config = dict(
    n_layer=13,
    d_model=512,
    n_experts=24,
    experts_per_token=3,
    d_expert=112,
    d_shared_expert=0,
    activation='swiglu',
    moe_layers=[0, 1, 2, 3, 4, 5, 6, 7, 8, 9, 10, 11, 12],
    router_score='sigmoid',
    normalize_top_k=False,
    routed_scale=1.15,
    balance_loss=0.0195,
    balance_bias=False,
    router_bias=True,
    init_std_router=0.00821,
    lr_router=0.000581,
    n_head=8,
    n_kv_head=8,
    head_dim=64,
    vocab_size=32768,
    norm='rmsnorm',
    norm_place='pre',
    norm_eps=1e-05,
    positions='learned',
    qk_norm=False,
    attn_scale=0.125,
    tie_embeddings=True,
    parallel_block=False,
    init='normal',
    init_std_qkv=0.0324,
    init_std_o=0.0324,
    init_std_up=0.0324,
    init_std_down=0.0324,
    optimizer='adamw',
    lr=0.00057,
    lr_mult_up=0.655,
    beta1=0.9,
    beta2=0.98,
    lr_head=0.00398,
    warmup_steps=221,
    schedule='wsd',
    decay_fraction=0.875,
    decay_shape='linear',
    final_lr_fraction=0.1,
    batch_tokens=65536,
    seq_len=1024,
    doc_mask=True,
    train_tokens=613600000,
    steps=9363,
    dataset='wikipedia_en',
)
Below are experts of layer 2 (counted from 0) of a mixture-of-experts language model. Rows are named router (the router's row for the expert), gate (a neuron's input weights, with its number), up (a neuron's input weights, with its number), down (a neuron's output weights, with its number) and show model dimensions 256-383. Each number is 500 + 40 x the weight over its row's rms, rounded and kept within 0 to 999. Numbers have three digits each.
Before each expert's rows: "comes before" lists some tokens at least twice as common just after its tokens as in all text; "gets" lists some tokens that make up at least twice as much of what it gets as of all text. This comes from a sample of Wikipedia text that the model never trained on. Tokens count by the router's weight.

# expert 0
comes before: " |", "0", "2", "3", "–", "4"
gets: " ", "2", "9", "3", "8", "–"
router:538468504505491544509496530570476487397543537477458510483425485570441447522534528509561490491583468551482476503489488483476396470491522480521498497541515514507551542504424523455468467508559531538439543517552486464440477513445509505555450499489490475537521509494564474554487501456517538520503492512531510481521456472506492517566509509510530526584485471518471445507501519508524493486463
gate0:513479498478511510506541574506548550512542450506528560467493479564527531493499438496483506474435485492508419551550568465472491465428499530461442509430527416554562552473457543563508440555479475480493524536425550520586448540507484590537490486507470498505417527399459445441561532462521474503433531473530525527502515501542488552465570506496515482472475492491482538520518504521432579464534
up0:523509441466498509460558484538493498479532518518493445497541512488497461548545489539549511476471515430457533528561513497558494446462536588484517520520549552506522523487544460506539516557527510457449518519495473503512473438467470523550522484477497450533507528500486505497503468527543534507522487531511588466523513602518509480585528574520428512459525457490493450446506556483468568451522
down0:483483426529503532465546567444506535530511469437472588493523568483496469470480462512529461538463551545503509507469583518504505530492445425530538505449455554468487416535510517485508546550496497466446470557554427538510426531505520490539424418445567488509536445485536567447542439506531435456404464554480468525472547473559460525458412530525494532477475497506577473475507526411507484539446
gate1:582496522472458453431528505429513473502471479557494512456486478462452489570415546504514462545472475531406438494477474463459491430503527477435408470534488514465435570456488504420457464518437518537491474528524505461464463499481513548527481467461480509468515498414520502531522535516564485449501643499559467545515573511524517569425454481483590466493479470481516496507482502554479507452500
up1:554532477466519470644512433519497511524444428506588517522555511572538466512469497460494533444563532507574498509455549534526514492527532572521458510459499467460502474441514517500524587508474422490529496440425532561478479435502575484470482498529497502454454441476482573537505574485490501467475481468556506516504535485495539459522477456530507380528476597507512483452532543466510472550528
down1:497511513521476483607512411510452521512465517559465551548465513491522466545464518470491504506483545505505526439541544441498453470487523449430453511418527458509550446497507480521568601528478553407484517508442495465500481509467499552444501487516485454526485509530536435489490514521490537524512550530526412512492521463523550480472512495521434502485459581490523521501488499517504512453516
gate2:540504504547438487491491457454444468511470541472467479503518504494453413514556462497484456474518521515448491556492505494470534476448497458609481544477527479494515472465539470410534532440523466488533461540493498426477523481529531509446525459484476511496469503465574495480528530477487519541512508533488565467556554497466584514567468519498574477528490475439421477459497552548529504482482
up2:478527527512593500453495444431503546517497478570523505477513492440512467515542532463502507501573487527591556442468484522444514514496507463452561456530507578457446500482528486533495511494510423422486559438535528518563552498506504410458568510491508501446444469512552508490429432551464495556477527539489496492466531496492474418474522562484534539485528566543526579476498449528530459480512
down2:445596534573508526479506459415472508522543475513505520527472544468531408476519467519519520490576495503454480472516558487533540466583497541501474515466479562436478552535566562471517499429523488519519544516497470532472480472485560478428477506480454557549514508515485557469526549459504490507529496535497457478497482478513469542451449541549501515458503522551507529502514467508508463517465
gate3:508533580475432520516491465483431505528509422477545453495474470518517523457452434421582467479445516483472513513438519499587500418557460543506455494561548515482519506545551405533456465573574570542458478471510520495444420489554539438476542474479460496517518532553508579510570509524543528515485540498538479382431496451416505501489483524540537524566460469567440452457431440482472469492478
up3:495485470511539507497477503497497572488553523437459568555549511505507518530578546487542524530554525599444503431508509523481456479505589452575500553470445492493441468460510480502550515501533478518577443436482513519429557510452505531530516475479554437440496538525486503465525445466539540484512516503490548509486457524452440506506476532498434505513520486549499489481446473574573531471457
down3:436538444522538511549515559427515450521533521467513539503517542546604499510507523510533516468527529494468500481516510543490469503518519466476516509494530483524494575453471437465507532497470519505528456568475516503506477567519536530518504572440545537533428558453515490440519500507582495454534503524451501464494492477465482509509435518562477540535556488529445475446492426511495536453493
gate4:503550507484573557482462452535520509443584511527554447464452497463510483511617476468562530536515492525509572556502467495497515518567481444525510532494516538561495540500475476526452535440518537489457437489488434509529445502560465538449497500535489533481542499489490528531460529530495503425542462544575531532531534485494545510420508460513495423489550556559514513512503425531507476438528
up4:549459567472445533532462552456505506522487510497424505438494458465548510501478475490543476513492486519496497422455513517504530555441489451467479490559452499460587476462416444522463561491549480486576449567488467504434504513511506513531451540485494455502536497534507521466511523447525479528483477544543536551477430523548473471549539561473472586422455551434462403490469539425470501517475
down4:517441481454503510504502552558425474495506524438500566501504477468506477459517495530479445505499559551480515466503506534470500529492471496446491461638475439441456489512487503545570511480507462554542479568536425538478498602506509528592467550484511554491532511483490493495486494487587540556493463490476482445436529514503504572529550517487468532474535551494495415498430473483482473466462
gate5:474505467460554489587531541522467469493525508491501482452532485411509438469437548560554483466649541570526514501457525633540559507468488500489514468552489597492469515478427469519488492485476540494450554535507485500535472476472538492540438512485454524482528520460531512495507510444475490489555455519520474504537484418469462463558527423572493453490471544494480482533435485496552469505581
up5:535510450520408522443457450467488454524497480513482501519487470473514553520478493478520487490519504450570563530468469506514488519567488474534568515504514455449526435552564576517560406438449525525531459561474542541508506519456538487491560476451472457556506511474419509517514550547528548497566511525436553549545446541520493510506517481549476507479505487525526481542500443449472528593464
down5:469502442457492515531512506537432473555516465502582491444531519573528438487496535532444512482506477574559543560468497469449488454509504438557512485524546491421520394589519536541525525501505534475458540525480488560522571517548511565546475510581469489551506437466502563499535561530495480563513454550545535491507437486560539483526429458417472444422539463448526520544446447479487452497518
gate6:526498502464516462494477491478547470470459515464510522517465534583527546519517503531513438424549483518505469516554531543520407449485501512522426563444488511532453500540512539477500562459533486555451533575547572525460483545502481581517485472496457500521433451485555454584486502523533540564461569577464544553472447447497560498479474414575534487573559463521473565489528511514506476517407
up6:435393497479543581557521538477474458506502473441429490504479530524487569490477484571558472529507531543494485471485521456488455500466504411516489487559498521467529538518543471464513484520515491482450563597510485553506489499477493526461475530428517531511549509557571507510527501464465514524480432491498490506494563492465533560552473496492496492549532414504472479462468586533538510501495
down6:524512450578521489504522516455490470558483484554531513498469502391492537494530495499493481479477505534509542586541472501440566438494474442515555532529582448426476528523590462558543450597470536488428446461463515498525437501473490588462500516550512521468450467482452447472471568563505424518432388472480503516498559515506488444474539576501530396540533576485510479513456473498540551521522
gate7:491564432560485442539448547431534452513480567495539470432454506395496522481554481525505489446473502472471560529506499534537520456521539509469556486519529527526580474507504496458446513525484537513461451526547506501468411527507473444574534534497522533484482506515445513531575500517528491457504504446521565550621532521556499507518431499479462424469470518486479487589400489507473474489535
up7:477557502627459456471533414452478492467570422500468528598518476452501482580519442513455543501438500459549541484567527443481586479513439475603574468517475466525483566499480484483532469443543543579610509446490473531508515538474414444498543503527513569489467528556436503517465550614490426473469467534457429533474514517499481490541429496460470456497495532486523550508546562475486503477489
down7:466535483522469500503503567536551511430558542465493590552493478482499492535446491529460538520485522540480446515467485503513499540485552451482519558386510514461545516576511514516495447551499382541539493523420538475513570610477472497485417490466496586501407526571543481439461500463467433578496527512471531446541494536495496465461521533501495524474461564509486541498468471523530542506442

# expert 16
comes before: " ", " |", "–", ";", " /", "',"
gets: " |", "|", ";", "–", " /", " MF"
router:504422515516515410550482540563539525493518537507546485477466504500470478488514516498561542505463396524479532512525528481491508588490483492470490448487563565447516479492562525489472553523543565527483529501556542456451484485520555597473457508498480502557481521482484489466506476494456482539536578485502489509541510405538504609512523545458469484520545434510556539488495473500495538482432
gate0:528487564486455487543508569614489524554496443504509518485422515546549518514462475495478535489477493438492498479564498486530468462533535491423470442530467567515504494618461508463532519441514477538510454505502493513485503500483492516458445520461502478579498503547505512530514472505528515519531544489520529509488486492535491516514398557481522460476563532540407470500541455533568521471518
up0:550472468493473487514487541412524447560568465517516502520508521560459521508525498406607536487524541514476514493424455532487471531538504483437545521566580491484511468510488561538533484516526476531525510447546570506535510550532560485534436505471467495530468481492534503492513446439481588470538496554453456509498563489474507472445514518475493498468492455488527531496518492572484567512506
down0:568543483563545488522506501518533525506477494512481477562554452566515457475539519531488553462596501460441558458531491552488457503508422613522485510502464508473501488409529509506484613479538476462481612481559532582505478443566543468530472504535506502561511564448558488455520462535479449415503473539504425574500489480490448565509472467537529535495469485461487527510524425530537417544481
gate1:466517487463452420517475511476515484492478590491415496520523492498500493415518459507525494478460468519507450526495457450518486545453491464486412548487522484550489520469504445469552562465493470487410492548496516531432492504535492525496511489430501537530426507491429444514480570544533497547546541492567515553510565496543471498526488531516573526510576531397529544475473467570511499472541
up1:506487568525511506436493500525489496482454517537498542533571521504550488478506517464490456460464566496524419479505417584455531483468511466526530531503465506497530478515446532569496558457557518484536525503448564466557519482544466512551551556491543504563502458470551485470513483478510487419455515533483430549497506485416451462503482567418506503468484519489492516493488534533547500510545
down1:502490500521582473502520453551517521505552460516507566525478497504515459574511481522464524467560490576541487497502497526458476539464542457471471518484481526436494529521479506520506519481547501496499550524505539508473479518435520455553478564478446538508499525538479501451515460499461541469486525536445504500477448461499478558457516477572513469481543476551436528530480569493481428472521
gate2:558482516503451563563449533580454612552438464521522526536490463466492478426445435529544513564431457527487477498527533490516528573507510552469521437495466587441471487484547474559543509500498447519524510457528467543486577449498491522563511535510532480440529585429500487457513518451468434526509501437553461528521496463481497509508494478482517556517562522461492604527492525505554399508372
up2:532448488499469472481533427539569562485477489459505541576482468498568487472547436461504463540425482508520477531533552501492490555492459468511464493487470507540538492511556471529531482548566508492514545448550481461557466519490458517478470564502536482549507524456515473481486499536433452470446510535519450479494619403455512536495487498527495531475598445523496508456490432471483562571468
down2:487522503474479517583518503454410529512517461417417510584540516562480446553505486477530501487463512554450473471516456530479444549483496631525496464491444463480509551567470501509520559505539470616490541493483502548451530515444445474473457518453485502458486547511487528546522500499521467538462482575542475535520488459580525539531566494464527554514507498520513567487464489599521487457519
gate3:515521536433458527491538470538543487500514440502505474485534456449513515494515422447526548481518493556556497564548465537535566535489497491438443558488467490416456477475528484538458532574404498428516475524540501547485485516468515509485520507526489523537466566474512505547530491491488509452555443492475564526510419572512497532510520460492509551520496465457450488455466500496498485476583
up3:521483454507500509467540560492531444479516555544470548478508524504522480431546406463498543572465513484470563493572516522507460533525495508431500495474467468500563529595518454479474549475538385591480470579512537449513536480468489486550518530547546554476495510482465479492558519482485542510536496489537523560516477513502495440546545434521526535531475520503455567496565447547482465451506
down3:585499512455467433520527526482483503476504544462560498459424563434503538506495531448484542515474550443486467445514508481537507436453525534480459572515530529504561550533478443497467508464570495493504524560425465493481517493527496505536488488533549424517490453505490545513513570484460508521563452499517551500481572477520526556535511552557454502547542559524495441496511598553524583478497
gate4:535537486508476526560478448410497486524500486509480502505516441462609547482555570460563513452530520528475539466491524528516552445470531621552513512508519555530489550463522480528468483516519501536514507508508459506485481461476539461507510501521497500505541582481447485523505465470469526435499476435497573532470521481531497495443506516486441476509481469473506522473461457506538441456498
up4:522499503426512490520491518518494463549487466466535503490526493452536476585482506506486498474560516479498434504526530460568559482479512531419551435561446488461606448526495506506518557506488551498527415527477465549523456506573518485471507462499443540524548518493516566520415454438464486510479485545517520460448504484540461524519483530513499478522458530463504501477525580470527491430480
down4:578536503463442399467507524484476520514569444550416537499551539464542545539492496512376459594564518524511533488496430483479470431494603427474479462584445512512484513501524460555537507511505449450507499576509514508568544566407490537465461550452493523510437511525491554553461461517473481401465525500479478555439453538468498417504521547522502513567463498518455509524508515460530506516524
gate5:531476521533518498506541514463501503517549459527464394554485451507455563536538548536508567420518435449589515470523525509491505431521472566510480429518491506532504520502561425447500502475501559486469539443510428519557513481505544458542533461474565447474406573491519555545497496485520475481469486524447522520442418564434531529594484551537532508446526443482538470487457544544475494514531
up5:449472510543447498554521527461499510490523409472472478471460471444463529456478566500488454539532494477441471547527555505537511525499479492494519477476504466452540471496525521425465506540468470527484520500522490374464542506559481435507543534471481496505469503403446475432527438485468490543491440498489490541467501494515559525511460507530573524500523442454526427516527499570473511400497
down5:556417461502457523485536464508520587470517533496524438543565555530517487486516519598487481479452496445490547514507507508512471421531375500462518520539479497497500520458528397503495432511505528531553448537565513469481519526512518514471421471574556571576503550465512492504539520545558528536531487437514443515501464558456479496483472510487530516487449528577504472449579538520408483524503
gate6:480501567495542456538490501590486533527440532440466436499479427459465506518507433518575524554519428457544497454509515576525462554519472480498531496579520529492470505538548467499454526492595446542546459536469459558549506521486557532531517591491506497531438543441512502470489489569475472524555561451512477519521546543513562493484492499489542525450552459472428548455503498563460500522472
up6:496443567502513485456504504486490504534500527502463430502502482505517443491491496488482422506511522507520491511563504422409543462524451523434471534472456483488532574493507521458498497561537453440554529481519464414522518571568487472465458500575539552510510503527513505450484486417567500441378483494537472524524483508500440512506478473526530512505548473436503450457496458458559513427483
down6:502547492523528494440582464451495496531495515516475432489497533490501455476534529517448447509541532468530498487527555552424421498516425535539478455502504523488448540497442528518536559455440532439538609471484568547464504517508447459477474542483455478542485477451411450434535507550515549503477516486503489527455554464454486492536488490512549590477502495514506519454515485484502568502489
gate7:486529519495462552571495536533535505528450554520520552416552539495493531569500578528524514473517468510459507467468540483532564496465539524556480520536474509468460441523511571473447561477509499543476526519578486449429450517549480540544422473498573485545417497570550562475521528408569479481547454588450552480510544456543497486465465465484529466480515516476497515507446489513507469476467
up7:422496471444516482565538612520472540504426542463519491514522500502534503516570519579508503547456475496446491467535535533487482515411446442499522449454468552458571514508496454475505510450526469518468515607504507512512529570444497592577487561494449554586519509468533453444497567511507482505499484528410474453485508468515470521497542497510474473606514454565549582431521493494483513498548
down7:473483498499550546528482476380455535568448536528500468502516487465504535471545495543454525497441503528473471518493483407467481525484492404483484517481501522557489498455594510464469480553524471469441471479517541479560496471579511488484547514463505475490444506569508548452489463452544476512556510473482491473442537523462466500456447471540497505554482495530526487460503508541514510529556

# expert 17
comes before: "-", "|", "==", "The", "===", "In"
gets: " (", "\n", "-", " |\n", ".\n\n", "–"
router:522515506504465436484486562492482501468446520515472516438440454610506494500541501495579498497435470543474450505472469556457467463492497454480538549491575520454592505548478504432495499504546435511507604547551511556438532546472591488470536520470505546533441447528459521574511552455510426447477635594472479443518570520505490538452537492506501491482503552570510510537439484493527490440429
gate0:476546479508573519506485427516497440452379497520501475594504562546478481534539490482529447498567519524518427429491470515484503508422508546474519553432521487476475477517524477482409530509500489506491497491457509505571518549559520508564457572488477483482409490538499480487488429503485440506494473442508487501503477473524479503565538492496516501494502482518460535524522491490503512551519
up0:499513479573521599538478510495576468417513468470475459505445414567491553544504514508476379502480512494502414469527580562439607461481503526423524510435560483522496483495582522379481506490503467521472497470488514501546545566507533448601489490511476445474447471516568486494509424507489494500547514484451476467539500518483461542522485522493511462518477490540509474533494535514494496449515
down0:527543556481527441475495505475498525570531524467465408560470457524561495538449503530429585495525475503551496502506521491498485520570535509467518483554460496491581541499454454511508475509519443509451461482451460478547477542425466563481484412488526489440495465501489470493524518515502456451509520543443554424557471521459512478497519511515477470466552499501505448492503522478543482550470
gate1:516517524505603483473487532527485496494437525597481493473541488474541535394569503524422495525466468458526505498544453479533617446505537418472422524473508499472527474435501517510549500512596453476451502454515539557537446543542511530551461528467486458471489495517526520492513531394522517536481540557541468568537467535507530534524491424554496448471524433458503473592376473521542540492498
up1:542467468491486505494458530453543520486518575509521507547494501517492569451523594451546474505475491488550507571494518517494516416519492498496522500485571479444576476533446506483497504565523533535430522479568494514462398514507463540464552536413513537525592420561435492445427462479519491474552469516495505543466540513506500439431520511530468527545475473486532486436482541479513420575453
down1:527503393399535546506483526534491468566514543525474467478533533536526442521544437519587518489492462511540469524535450499519520524480444547436557410566513437500436417505486487488470479516517515517427429516449497514461504496463488487408494473499503496508522486525476503399497466462470455482449524466471477479476550522516507514486462484376521490512566503508523524555636504488540513460516
gate2:546507509498543493527451400545559390470482535512615523558468448483484447479418459520483539539526536508545549498505464571450448479502499572496501521556433522527462527450446548564427514588488600481468483462543503496526428550521487527544500520518510509490523530514455477496535507470500488486511518397492475536467511478528472564533479557538470516522537535513470495463471493486559504539506
up2:468494512441500528431559490518565540527558516551464519496463531470544573529584593491487460509532512502508429538511493465501497555520479558512494395449529505503510488573550506472501519424518532519531452589555500464419557434488602548517531518494477573515526536488521540448507435498528516500520504455512511500559508569421540510582468517475527528477489427471464547423508560539459465505574
down2:474450415453535527508518524528593514432546444501503503478507453483442583524490561501496509547410556504542521587490428476494511517430493514523515496493498475453500554507520576578509501482535483477556509460534553493536571523494554430514519496538426474511478555503493488518542500505505567491546537533472518454522488539472510458502496483549506552521498507557496471493518504469518457478493
gate3:503464491506473504508549475483559492440478527505478491518470484548492577456560527436460487407490521509482460517520424500538477489491443520509500486469454475578519507520512512524491458470484455495486494518477432569464455563490536506528527525541483443506413457515538523495571470467463432489480526488394461519497544490528490556516442493533469527451546534509437456504516496479533538358521
up3:518543446520503459502446553442462436495502493492508557508498582518518562519488526456487516473497488462546477503457436490537483540525448516462493436543502481507497529511486516548545416581493460486508536561605542602496455496501528452465501566477520531516476510526496509552472474515459443434506541473464488462540518537584411506481479550508480522460502503452448471542480594529543477458456
down3:474484496430521499499472472507487477546541482448456482496473533468514528497499499525498438461487507545558493469435542482459485460539472460506501522474542543449540495639463534510511528491539519486499553515478476420516506504502532507566513462437462558482532464457508547464473602493549560535428543500500488373467506492531484534535474535444521566401483485606525440522583486421488506555453
gate4:482495502463461476399457456494501471541489514548473546619536478468534544522554494429413447500495471572413494501517564499428525467525525485525462484471483449522490556510552507433426603512552518539534506446500535481547447557568544540487476448551508406409530539518519531506494450453457470464559442508463489507468451458523506511491559457517544482608563526500547469450476499497544443505540
up4:554523482539526493548506560463480470508511575544550505467525487522510478443443499511510515555584592463503535468500534526508458484517503532481433566539538528499517472419442473454541469507490501473510495440497596526512529421531549508513483432476488453558444560461454453467503491476506478448459491391481525469473454442554466497538433448535429560507419464497449434489505485469540463442448
down4:481505478513445456473465525529440533475474431506464540442566437474608489471487425519505461522481546492533471483537518560459519473458504408480520469445505585499477440494414555507473507503456490497530521534468488542448538514471531470506463491505554518477426587454540442449478513550478546409465481546506458483442521486492517505428454460513509471527493498430486458532472480461512524469488
gate5:430469518500466466543498526475515511424554555516465564452529517538542472482550474478456492556446532459435457509549561488466520455463422466435497471483502582499486448526508487458500479526518519418468546448518458520501465497503537501514510475460604489587473493458494533505515505472518532475492501443546537511580552529596478499489502528512490567549560520459468447533465464480553509458482
up5:438508572476478496512500504521528476519533545461514600503473499512459510553519493551528417500582572457482515429492565511507480523416519492477459500487501422507448455472577452479401499486525546481538475517549475460519499452517525500472536456493475449566435506442489489472443536480583498509500522519530477481439524495500457561568477525507466507426515474523492521486469416478590399534510
down5:455468541521536473612471488506521540485486477480504495455517485475539449482453516533485503456572524487463458549477482530540536601416512492450481548444491497515503493469527447422436493492527528514534521500451523479547497418544517543532448542552494479527508523522504519449479497485486510499436473473573584582488542510508479527478550545417456544502464470519548514494530509543513497550480
gate6:515455457495444484511508538539500414455553454513472483568502477531486461455418462481543533496497454592495479516457550486465486497510525480448482509482499487478531531508461562513465481480538431553490550528468509453522489487505536518504549542506534477534405502565491513477547474570467456520547516522493499487483527489521542553458488469527454480470618524527438391461440450427459578444544
up6:416546487526535498515488523421495531585518503471529512405466544414526506499527514524558524495558558431541484463492553466512455543494406477499547498533538556457502496478491499484491548531494553503473526439553517466526554471498472477500450531473477466503470497454454464461426515461485490555534484450517477479488509557499465479570500494481517511501440478474477504510528486498535488563431
down6:510437529535569426481502482520458485425532463599557545507457552544476540524548481509485512514493536489501417520515483428493510478444554551500532489520530507514502552493491508508511507518468530474513435493482437551593526518455502466494509502621496470565487529495519525518502422456509441489541483432511437595522506488446533536571485539489612524501565511428467534486504557474491500533494
gate7:491542506482585491563434570480500500529417448534506484539484521531471484468505490538513536437579447607475509522491568481444467496445436554530523501571539425502538543469518480513461514463445511507493536537524544508455448507487535496524466547563484570533592478495471492473481558540504541412459517452537493458546537558476530428478512513535539506551426540532581519501531531470541475558512
up7:492505461595483518477537502501589461469508476531473521527473544524522531521508509524490489476476491531482458573534410539500550451426472505466479496416530502475486500508500548495523578452459495475499493609423491523539557511488579547422471467511481445577511483501476474487520483519450540490467522543464519454582462502433533488494515517517562543538496470461489509456525548529448515464455
down7:454508473476500492464427483472503536476493501572458544471529449534512489509538487470521584510497572537519450471470473470421525462468493567502438469568457489467482511477486523450464600531565493526542568443501484482515505568535505575514529519569493490507564493511493517507530505414474494562478559553512463471452485463550510472531532503477598446479518475518559488469553455487494508520530

# expert 20
comes before: "-", ":", "\n", "=", " •", ")\n"
gets: ":", "-", "\n", "\n\n", " =\n\n", " ("
router:557501511524504514497508554474437461489542446470501486578407548563476460534457494502501467500503484453537531492534502482495456489543442430503571494492608512507521526483496548502494445499521439448509562543551475528476516562517455492521514485493580526522449534472495502537526548440468510450478551560467425501515498528467536478545437438457497465536475543514591491519484495497494566462455
gate0:538584520557495478515468479480446488516518535512521495475498494452502484456440509526512528551516481424561493508563427530442445454523452460517541430482461508464532519512427537519490492506489493501459514475523564520490460490427498532475529431583591558509503563509505444522527571434546423474430522486465547571552479527531511550555391499477500452435547499523529498447410455514525472473540
up0:441490404491574520494484495551574488467508575471504479504483423453497505533541504470522483535436592482497490510493506519537544460532532506493538531517441465529462546497521490416493546463526587529540471473450518488550501547491523498474546539530476455512477450537524567496487440525517553481593490600554441468523502486488460491500532527515494522468506473524473461534532557495551478496470
down0:517530515510594494526528445424533438505513531473529544474492485479531503573533527453527484423499529504507521418510423417557517493491504505528472471456496459485521507435521493478482473523444505496560483565486499514486484580505456482479540570568458465495475479493493609491502539543455481525540535499586512432508512437438488489483574512525514471544573520405509361560555529465467469521498
gate1:560502457536461513483482463522494538471500525490502463550548427537437501542437473524524491578484526532528534383491499499479469552547516484502451486475552580594517426567449506443552518520521501571479518455489491487490480509458514550534486487513552409450451546530526447473537532487520497491500466459492542494445494463528540557507476467461481502568492532495511520524524521536497521463480
up1:514472521433483516497458500502452532487481516527534469491479524542441514408518502573497478492514535508534425477449534507513552581514513477575467517526572503450528495470560473511495482559496482524450509436487548533496503546543510472496455503454479530504535517484517472467503485549539479507498538555463508513433516482504454503504447496464521515510499482468445503463454595472524544480504
down1:538447439437489536486495515527527541497528435534470553525494506504528517479487559532467587500472494523444577509495496521480544465528532450455500565489462471437490437503457513466497486453499440550478454500597483472551485463499499528493530467517545513444570549499439432491560533474493493465516505545491481525466444521470504504462568436591501537560577540546550464521541503449497478524522
gate2:517466534501503550538491583464535499562468508497480580491451504559481539500527497581453513577460528476532531480466472565547495512442511505430475530505510508465468519467472467608466537537543539474471453538515478520507512499566466537552517439407499558534495458465521542504483445534490443451568521457523536514552557585521497529480563514510540478484468506505519495531519494565483492548425
up2:433518602447520556454503542523474536458540436556473511428496516520492531488530521485448483495460520480514462536474483444471528478438583470537536489538463549502487540450432523524477482462533523524462449548503425471523458455502472505469545556537523485503560446496466540480557428437510466474470476431452505516520506557540521517555495491515549418559489510519506492563476496555509471541514
down2:450474457504499473425442506541506514500480456519482535483514512520473468475428542455478444466488459523521408492412501402479509489433497473474496548490479579554447457478412523474414458591487483542494514527577465564412530509530457561546507507514490484517447479520502531547431471517417523615527485473542438485519463528519528461521532516542479528513512514500531498500489538534481525503472
gate3:579495521496476515484529471493488457475521488538458447464474571539500520499499488519469451510447519478563527499437479464562549474470494490442522596523527526500543433519540504535526541525503559526542481477460511461468538499489499492502497448494424491533522506545489476510514599457516513458489500441433483548519464441520515565471479500475526494506606431532502533480575513532517571494518
up3:463531440546534482542466504480518545517563488476511547489504456484554449437525524487520424448600476504403479429535489465603468391517536493533541469521442449449499502458450577503531482537474468502484616501549528508603486483563453500508508487466494536475499485479498450481478486547539449498443526535526546498488508494525596382595569454602520478504490457526583464443505449516476577465443
down3:519525506518553525564480489476484459531446499449532487524491609530494464465542499460416480565497579548458534466513512497503531521552532463508547510597489499545490421544445490486416562548438483471488469415454491500532505438566520480425520494473414522488488515495517470474595466535515424486474502423440547491525517507530504466554473460532500424485513542422594531516581551451503521506477
gate4:603468525506504550517448440581476378494483423416459587517462506515514450472534568519490533517509524552472526499487484494485537437513480506440497512509455543459496536459491534559379455487566511464538503481489492500558479525500463499498481553561578418542435524525472530458517500524452528481472535503494439530468422491507366504464436575504438487431492513501574546480538457496527541462523
up4:437489524460480512537524510478445592506484518504441466469451540521488552523417511515497513473510532446529516420474511490565479518501519538541447513510439455488435517511553459507581553430512584470472419545466528517496536438551460509474544507525503530442590455429482506528536497578388482455461473455523573494599460497475573480556488495423502443512468534447483484538505549473478496464490
down4:526461508495499454467518478481502625485503500429589454523493553454472504487542500443588484543430536523528434540530403459486455501484553474549490451492540514475488548511516481561558461533543505530508477506485542514441515515474499505548495486593495508443499522524509451508543468488457445456561487460444574524506547493452550523508457469482538564447537587451481506574570533431512503504549
gate5:449563496486462567462445477571506441502462467533548516503490522505458480512463505512532502566479519499536503512443475526462454490507554523509472491470480533500523503502421439477489464503504512504561474529473505433497501506491415525518497505462470434474566489492556527431532434515483439472506523544492495526493488455480473528493498452514493425570554501431432479511501492497548461456449
up5:485460563475540503512509484553468505512477535489474522463488443474527538530459564528504485484494489517540558474458563526555515504477550513499430452515498462428457465530492457532525529492481552475500504503480478545542528454574561507516511470554572575452551508515486461574533430493550557503495504454510518519538517541466543466489479446471511489418442546438505564537454567494451475565442
down5:522507506537513473540509522454505466512505525485596499501464532429464449507542507508512509488545460435453489498564498495582489532542523519564487465457507513540435485478465533478469498477519379457486473490456508512516496473504516479524481446502487556506456472500504498568506512448561509505580511491450466445499521469452468544480500525503486503450471543408475531434450462500497523487502
gate6:483564489542495505529513574520476511485560484455473474453469466507502535467559445484518493516448482458479509456537480520486474503495516468561441572539464429469481467441449469543487485491447471541537433503528485537520516428488467497477473403455476472454470563469551461571460482486457503521480492535477506509538574481461531541578448482517527490345517517437484450497497434502531481554518
up6:465479521566440426502486480449498502499552491500518525492503476466499495456529550493635547476519528540464465461511513493522536520569485537414533545542441482457516567520508522574513462510491473511536482546538482492529531544545446524525551469553449441551441520504519588551456479417535562447479507520525477420578444618512592509483468578526488429500522514511506502475574485487428446501489
down6:483499475497491460513523557517542518508489519418555505519460463526551520453412499496499510516501513511447474528455540486482451525521492573475502467525486510520483463556486498550433472556520498526445514448526439467452459483416540539530509436518543473512549480471442541480518472433510568498491512522466572481551531512562528517523479505550474463427498552576528544460495539542527444455518
gate7:490491548474484522515519484504517471439507467500494446503462433533506487497457522457539481490472492521418473555542485573451447463470447487481508509582540463486514470430471501446510457468470466499505485472501556510536437557478516521481505546540514551482521466523500513467530518533499506418523580546391459538483557455553564526495562511539499497469584493509599462488438444497500538526555
up7:451563518532420478420507495487520487512500515527466475527453478527445520493508508485453483471508501496503404491569567514513494524513407518547508476495522496509491450453469575532497493535439480396524528496490516534537419455576485525498502494528496552446419540516464469486426466465568464490458469472520484492469431392512500487558480511442555511543506528460525505500488452454544490489498
down7:534530553514515548535484507459462415490463521494457483491498434475537449407508496508396493584528527463533449566522425496493495481582499471457517522510454486477532476535475434430469469542523428498505543457553469567511479541531475510525457414502513556501463478530546589522456474477484484498539514466546445605527516532468511528448463494508590504554543509467476512565507521593517526513467